config = dict(
    n_layer=14,
    d_model=128,
    d_shared_expert=64,
    router_score='sigmoid',
    routed_scale=1.41,
    balance_bias=False,
    vocab_size=16619,
    norm_eps=1e-05,
    optimizer='soap_variant',
    lr=0.00584,
    beta1=0.95,
    batch_tokens=[65536, 131072, 262144],
    steps=3945,
    dataset='wikipedia_en',
)
Below are experts of layer 7 (counted from 0) of a mixture-of-experts language model. Rows are named router (the router's row for the expert), gate (a neuron's input weights, with its number), up (a neuron's input weights, with its number) and show model dimensions 0-127. Each number is 128 + 24 x the weight over its row's rms, rounded and kept within 0 to 255. Numbers have three digits each.
Before each expert's rows: a language model's description of what the expert responds to. This comes from a sample of Wikipedia text that the model never trained on.

# expert 46
What it handles: Slavic and Central European spellings
router:133093124177122131174149148187083126128129106145086087133129102146135106091116106150139102144138134139112114150133131080144114118151125148183099098137133082127128131184121129101183158138084131134175136149092114120146131165180107113115143160128143105086131124140137138124130124130112089087106126131141106144112116111109154127099174104127118137124135111148158134154124179153123132154130
gate7:112126084150140050109124139150108097136107122148112172142097065111113127127136090172131083116155121117129150130130119142149141147147101159125126117107167142142178111112145127106128172115124126100162103127119126124158116094102127128094148111157142107082151114129146139104154142159110157116117121091150160125118103126107109146141184151128083137140118117197130144122128142112164112108148
up7:150118152120132122126173148122112135124108133105132151159100111133125105111128094096132080177115121121100130152105136148167164134127128107183149114116160148122115140154126098150134142159099131126114116158085091123124126101110155155138106150179078097126122129131167145160088123090130087127121162090157116065167161108104091127086135122145119125137154110154109125098133105128142144173117

# expert 32
What it handles: Articles and possessives
router:151157121139115116138145126164101151139129060151113101137109121115106118094118087134146085127092181156124109103115136078147125153150130136142114109137116095165132120173116141130182154146094141124192122158099134145115133126169084125115108181111140128118137148138132137133115151097097143084134164124103104085098123146100134104105173135146127115106143109153133153152152141166132146117132
gate8:147108139121121138149119130083114179115119089174121113147167112112199147164120157106098112136096128145151139132114137098109170094122145142129103122136109105098122172162105129150131144130123088179147163107124176115139127101155113119145143142181139155128150121129131177128108172131100101139109153124147122118118121151151148113132121161129078131144167140096079118144145106107163114142137
up8:172148148140141151138084143149111144133100180103134155125172140141112089099107098135112107178137087143180149112129126103100140139151107140125124096106116107143130103156117103109151136107093144139138128107093126091150141118099088123161133117134131138114123130121113146089142096158111171150117112126142060080120110148162106107117162169144146134163148147174153124150166118119159116129127

# expert 51
What it handles: Conjunctions in biography headings
router:122112103152146112117132164154101138131122102169106071132127112119094098061155119190156143167133155125115126107093152074174103113090163141154119111133131098129134142127114142125194140141123163132163112139109127130139115139173088146102113143117118141128113114102101157098106112105105106095129176157130129125128112126099125132125180123150127130122134112121144128170101160147146103132118
gate0:128120114119094174149109169147149151134124134120081103093067121106102137096133128165138115106132170129149099140146164075171158138117116135147140116098147135113138142108118137113117065109103163122131129186123150161105133150118132136152181162133122189103158089142088177117102148141112112121093143112115127110113146141126132102147151121110129130126173113100105122127133110114130105132112
up0:115127102115118120108114221129166134122105121086124116102137156129124148137113117111074096109120110154101158081138106110103114131083129107108113095122125123099090079147117115144127142128175142099081150126130139146147098100171168162117130154145106134105125120134116105124133156120124099167134142103113113091125152120160101135141149132080112170127101154141128080144120099132164127123125

# expert 49
What it handles: Foreign name onsets
router:144119116135112095155130114130081110132062102126109070140126144132138093090130144143141096143123161147121095151108130081125106131105110128112121050108123084151148118202126162095180128154117149150180143143104130112145130164174124138133095123129136172119117139099121134116157115072130121129140156149117119130137126143118142127137156156149114153121151125153146132152119152143155130142128
gate0:131104174146101176128129120163108084123135094152129114136146126108160107152150145066137160134103104130132089105130107113151155113125161122130128120089150102159120116151155149121115142153100155137170133123133129193179114110128140134161104163106151136129123158121157152137143165130117175124099149089091154165151093114132074108117115143144104146152102104162123151121141158110146122118116
up0:090132137115140148107098100123146168115159113148125147159119117121120120106124115120168132140144162184128136093128098153124132122103120164119129115126177116142157133131107106111134080130110150142121086109117110171184096118132137136136088125099138113122088108161132134129147154168157108096154057111085106087136110124158136096164132108140112151115125141129170139110108174081115120122162

# expert 11
What it handles: Linking words before names
router:151130127149116117159121150176076125138097076144108069127120112107123125098124113160138104144119135118108105113100126106147128121138114146191110067110114102152137133114146125107190142157089152151166135134098147151138144148184098140126124172108131152096127127162128150096112145131124144118126132137129122112095109142113151142105129150163114100120174096144148147144129165140125076164106
gate0:130165123144115141149121134128146156102101121115159132122127097111136110117159160109144106090150119155128108126151122108148167131125152165115127125129147158166154142087125123145150136128127157107128105157128111122124134109129138128121160093082153196141133129162150145090098160096166110107122130152169127136125108165145118151113069085087080094127138096156139175156123110105154089180123
up0:143149099104106152108137160110152118073096105172139158073097116151083116115144124171098139120142106131085101150109138099141126105147128184125141103135119154140122142138111110157135093106122130128139088122127115129123120112120171110108176125130108101182122093138150112124135122127130141093111105119091115144125172167103116149176137162105087115143176110151147117114112133139143083121100

# expert 14
What it handles: Years in parentheses
router:115136129167133137137166144144106106143130089170114062127167122130109084125127079173153118142130164150106124114129122072116140110124133160153129092105120110139149126193137146109150150150092160114188127156106156114142131142175113172132129133108116130122112157155141163113113121110111152128114120134142126115114106113072152133115153127157104125106111100098143153161166150157120144147111
gate5:103111121110099146136114168176135148117128150178157119138143108162125108159135157103152130086148111132086107146075180091082149087129118149124105075135132130110157103123135103142120126156128157144092107152126118143127111148146113145180163138122104126161130162162118112114161113136155122131133126112163141136160094159101118152157113086107107128174111130132132133126119118162125113093077
up5:136128143120175114126105092134117157101158098131096141099111113167142114116166166123131108145150128128113111140127193138123152091116095128137188172064110158115091156144110124177153129107140111145136106114137113100103129121162122113150141135122104139164168116120146166132107111150138106124067125105112131180123089108146119097094118120171125155129135146098157099131117138117121134160137

# expert 16
What it handles: Nationality and genre adjectives
router:130141131151126130131149123131106151121121102149118065132119138115163119130147093145127093164128175100101132121101172099106119134116105151141146091116150091158122111192135168111184127135110150143207136139103142118106145133166101140111170127096112150102104121143121189112124118115148125098129164126125150127115120109122138108104184114162142114139137121126147159124123147088144093154125
gate2:108133158161156114115106130146121127084146143110095100128179104109121128090113107151125100109164155107096140140104122127091170115126113146142167099157104128096088167110098148099103114163103120156126115074142131163144155115151128110097136097093111119096137098109108141080110148106164127158096112126106100167117128122107122128076107150149123110101168116137124143154156101111106105104108
up2:103142130105110141091138075143136135129116186181121104144118131126130108159137100157163153124101124142083083101116142181122112133113154148105113151132116105151147133145134148093077084128168083183177158105126101118152144111141082132120125115112138121103112113106128144136098135156115127091115137121127149156163112150142141127117103150138103099137069110110113115085147143127121101142131

# expert 36
What it handles: Word endings, Cyrillic letters
router:113107125139102126119120168149076154137117096120117095134142116119125092121124126135139118118109143133113099110117131067153130150123116149192176084127118108123130107198118177110155137137102159123195114119089137169134145143186075139111123128099121140143143137120135184124098153097110115116156112148120136111105126127088163122134169130158130127111103131126133132126140158159123144145111
gate0:149110131124144102122137158151157132119100133121173107092147093127161126146134092135166095108148159127103193111127135107111137109103162111150113089134146111143111129125158091124136091125106173107133105157118141137131161116123144120122135126144128125121141114133087156134137129109124173095132108143175037159163146135138129097152121124126152147079153139110156124088067135124108145121153
up0:142145090152080132150114147133141135136107101135132128144124139148165135146091176147117135094143105059132109158102157146120098103091125127126134119125182162108115148106071119138178166138140120136178133133154129126124136127134114131112159154094149125101132152115154124189104162157127084116133168130188089146142152115115139115155138149098145104139092138114140151127114112105137130098124

# expert 47
What it handles: Abstract noun suffixes
router:118133146174119099154148158149100158129114070140117061117125105116124117088145117135134127134109161147082119145125130082120139133123136137181157101122140110126120126191153152114184135168103154152189104134082152122146140119149082150111153118105115120137135137129085142115118152095116128111133145163109138140121128123103130108114180132173124140105133103156152161128135143123148131162126
gate0:124116143154130127102155121113121169174144126138121120149120104130107060166101130105092119119126127137171160138128149119153109140166139128144112144068125133099138152121096102126154113157143134095123120093114158171138180122141141125127157123093123178079076149144118172122119091090102117117104161113167160111142115143111148114143128124112159149137127117117079124142159126084132084125135
up0:121162123127094128162142134124139120160097140119112144096105093156097147117127148136109163057156156066143126094148135146126159075151113129132115175122149149138110161129161148162186129154097138134124145126122184121103105137128126150138149149126122090158138157115185102127114098125121127143150135141123134111151149142132102105131131103117143115162097099084114134178105165121152141114146

# expert 39
What it handles: Nouns ending name phrases
router:155125132173145113132135124160091165145098082126145059145125084140124108079103129152152086143121163136147128121134158108137142133110132156166140067095088098136136117151140142085163142135081172125174083160124120106147140129156119129108128118081141137136134088138134150141115156120144096119124161140151143103116129128094151118097127146156129154111110122152165124125144163133135150134141
gate2:121107131172156108139130094144133181108150126139150137132131120093114142113137108146098111139129116118143184140107094157096137111101146198115079107144141086090098126124126125089161120181106116113089081123064100080109090116116113100139135114106142166129120078126154134133101107127125122093124160136140134140136098152097138119123133148140142120155130144106147138148131163141151112155145
up2:104091109153178140169073124115121126141137135098097127137110116137155103109183128163129105119154096109113125131072138127123141145106141127120181049143167114122137127113161109122133152121105125120082079136108128093155131137117102167105148122108138102105113128145127117128167128145169181147110133132150146164115104115147094159102127142141146099117113133152164145115147131098137121096153

# expert 62
What it handles: Inner pieces of rare words
router:092138117160139130137149090114075137125113085110126059144120098094135067113131110159137116122137172100101092105095119108133126133137119118123134056142107083126141104190136147119187128107123160118170141122100101121134141125192136149122096148120116107124137146116103146133142161126115107140134164139140127104115125136132127122124170144170121127111144105142135129167109147135133127142163
gate13:123123098108114093176099140111138127111120126141159131126119156114143111096125126115131121092149106136109121074128120130139111162142096182146116167167139133135134130103108101097090110149136124103140134120099111154087135177167096146151116096162100149150116141101097121085189145181149142094164141141128106104076159137143133159097116123117123140150126153103181136143136120163117133122101
up13:126150139121084138175104123118118075141107159099136143116123107171074151154191123155108167125118155135152162155123142080129129140108113114106158131111106125097136135117147128142176116127123129119143144104164153103125119137108105105124145126107138156123124120086096149136090133119110134127111087133121124124081044155149156112139132115134138145152076103160118177117136117146137128169130

# expert 7
What it handles: Title and category nouns
router:107179130123125093140140132153085142136106084141113074140141124113129100101143116159123120152117200097103097158121160119144144141126132131168121061095108132156116135147127148094183134125113138127169138135092131161161159131160105156113136152088146154097099133162105126107117127109105130146157129147119118120128121121065154130138153152148112124107119110161158113102164152123142126150108
gate2:130142145128127139149137176153137078184113121139104132104137152081100134138174168112129098159158169151118112144128127115119144139126140146100072097119085099114137091114114151119143110156105135111139138175141098117117158111137134163114126188110116127133089090099107150114139139119143126122120147106128129161153106108146135185165146115139131122109081106116103161149138107097151111118077
up2:121183151097149154114162141167091104108134101133093143112135171079132173112109149152093139115133143123107110155120153114088122154116131122130116093144119142113176140123122111119155117099125114118129157106133102137104121085119138125158123146119099102078103128111150121125134077122136096117168085163119152128115065151132143131150119127137104151136121170113134138108174179093147123174119

# expert 55
What it handles: Definite article the
router:124143110146148137142150117144086141125077107152132083131127114111135168086118120162131103130139159133100093125109146133146145120109121141161101126127140084152144128214123140127185141142100127124193136119092134157144135156228083137132165135131152122127127137134103143111102131116124134099131142128138155121127134135094156109141147143131107124148134108122146145150119151164137102162099
gate2:114123148127188116147086160097111120168125173183100127145109157129132117151101132172137152128116112134104123123124124119139105113144135081144044131128165170131130133145090133130094150120137106127110079142121113153135142142147150125079129112109133118079110113093147139127154129114142115153090147152114088147109116110093165127154106131119082100114132111127140138151144169094113091129123
up2:120108087099137148185152107144097144137129150116080129088082128147108074161118118094151114126118128131164144106120132152141143132120110130116151117101099129115130149099128147175142069149134143116121111131152147083144113145135145138077103162136178123149150144142129111147110173100141140138137149111124134137152087117165154103130099146086111107148131132148145164110131132130148076108187

# expert 35
What it handles: Sentence subjects
router:129147120182126112131159132154090133158131091171123074144126120120107092088123089159123128143133157134109136112122145063144135128098133140135134083124128094145145128155098148114173133106065135104156144160110134137163155137160102149110128143090114158125129149145083166120095115111124117096116135119118133100109130149096173134114150137133136132141136124182142161153145170150136107172131
gate3:141120123129136091158157115125110128153121092092165112113125115112127141135141132118094133113100137152099124097094133126196143112154116065170119132134158120139184149145112143110171117154112110151138127124144193129125111146153117121150086114124153084104108114133143118114177131111106105126124116128123110136117110103073145155094119185165140144138152138174109118099099144147165123157119
up3:093166184134114120108121136111121165123154111144125162126173142119145139157120158116133107117114120142140122167145122082181107153093119131179144162147166160119110102120110137183121083168121133146112123137135102130157113126114095126137159127120124107137112133079098102141117169132175142124146076119143093139142154128172130137155122094099149122145119126168140150161118134173124166114110

# expert 28
What it handles: East Asian name syllables
router:132107138162126115101161129134098134129108077180103084161097112131133086101144105167131125140135132143104123127096134095147109121107144107134125066161098106151120121178134119130183158157100110119207107123102129144131138164170112116146134152081130139125143128163133146120110151113115114130109111145157128112096119143111163110128156143158130078125133127157154127164157155145141135154126
gate0:150133117126118126162103111111141130151121110118067124113110114104130166109118157151094103129093119171125134127120166116148130127098108166121120164151161122127105103145164144109145125133137094126142109142148122102097086130108156101115113141131129117105128139132113117117135107172098111127110128137116185104121132127116127134127133079149173132168154065165092138185164097178164092103087
up0:129144099089158093130124130149094126127140086154070156101154146095133129098086140113123144143119126108133082098153126187093126101164112138097109157111121158093135098136119202136115098146126110123136166120142106138110075138118149152094109153195127105104148124105123117124131120134096130118130145107126121112106111156157116128144153141120114164121131121126110151108141132163136079146090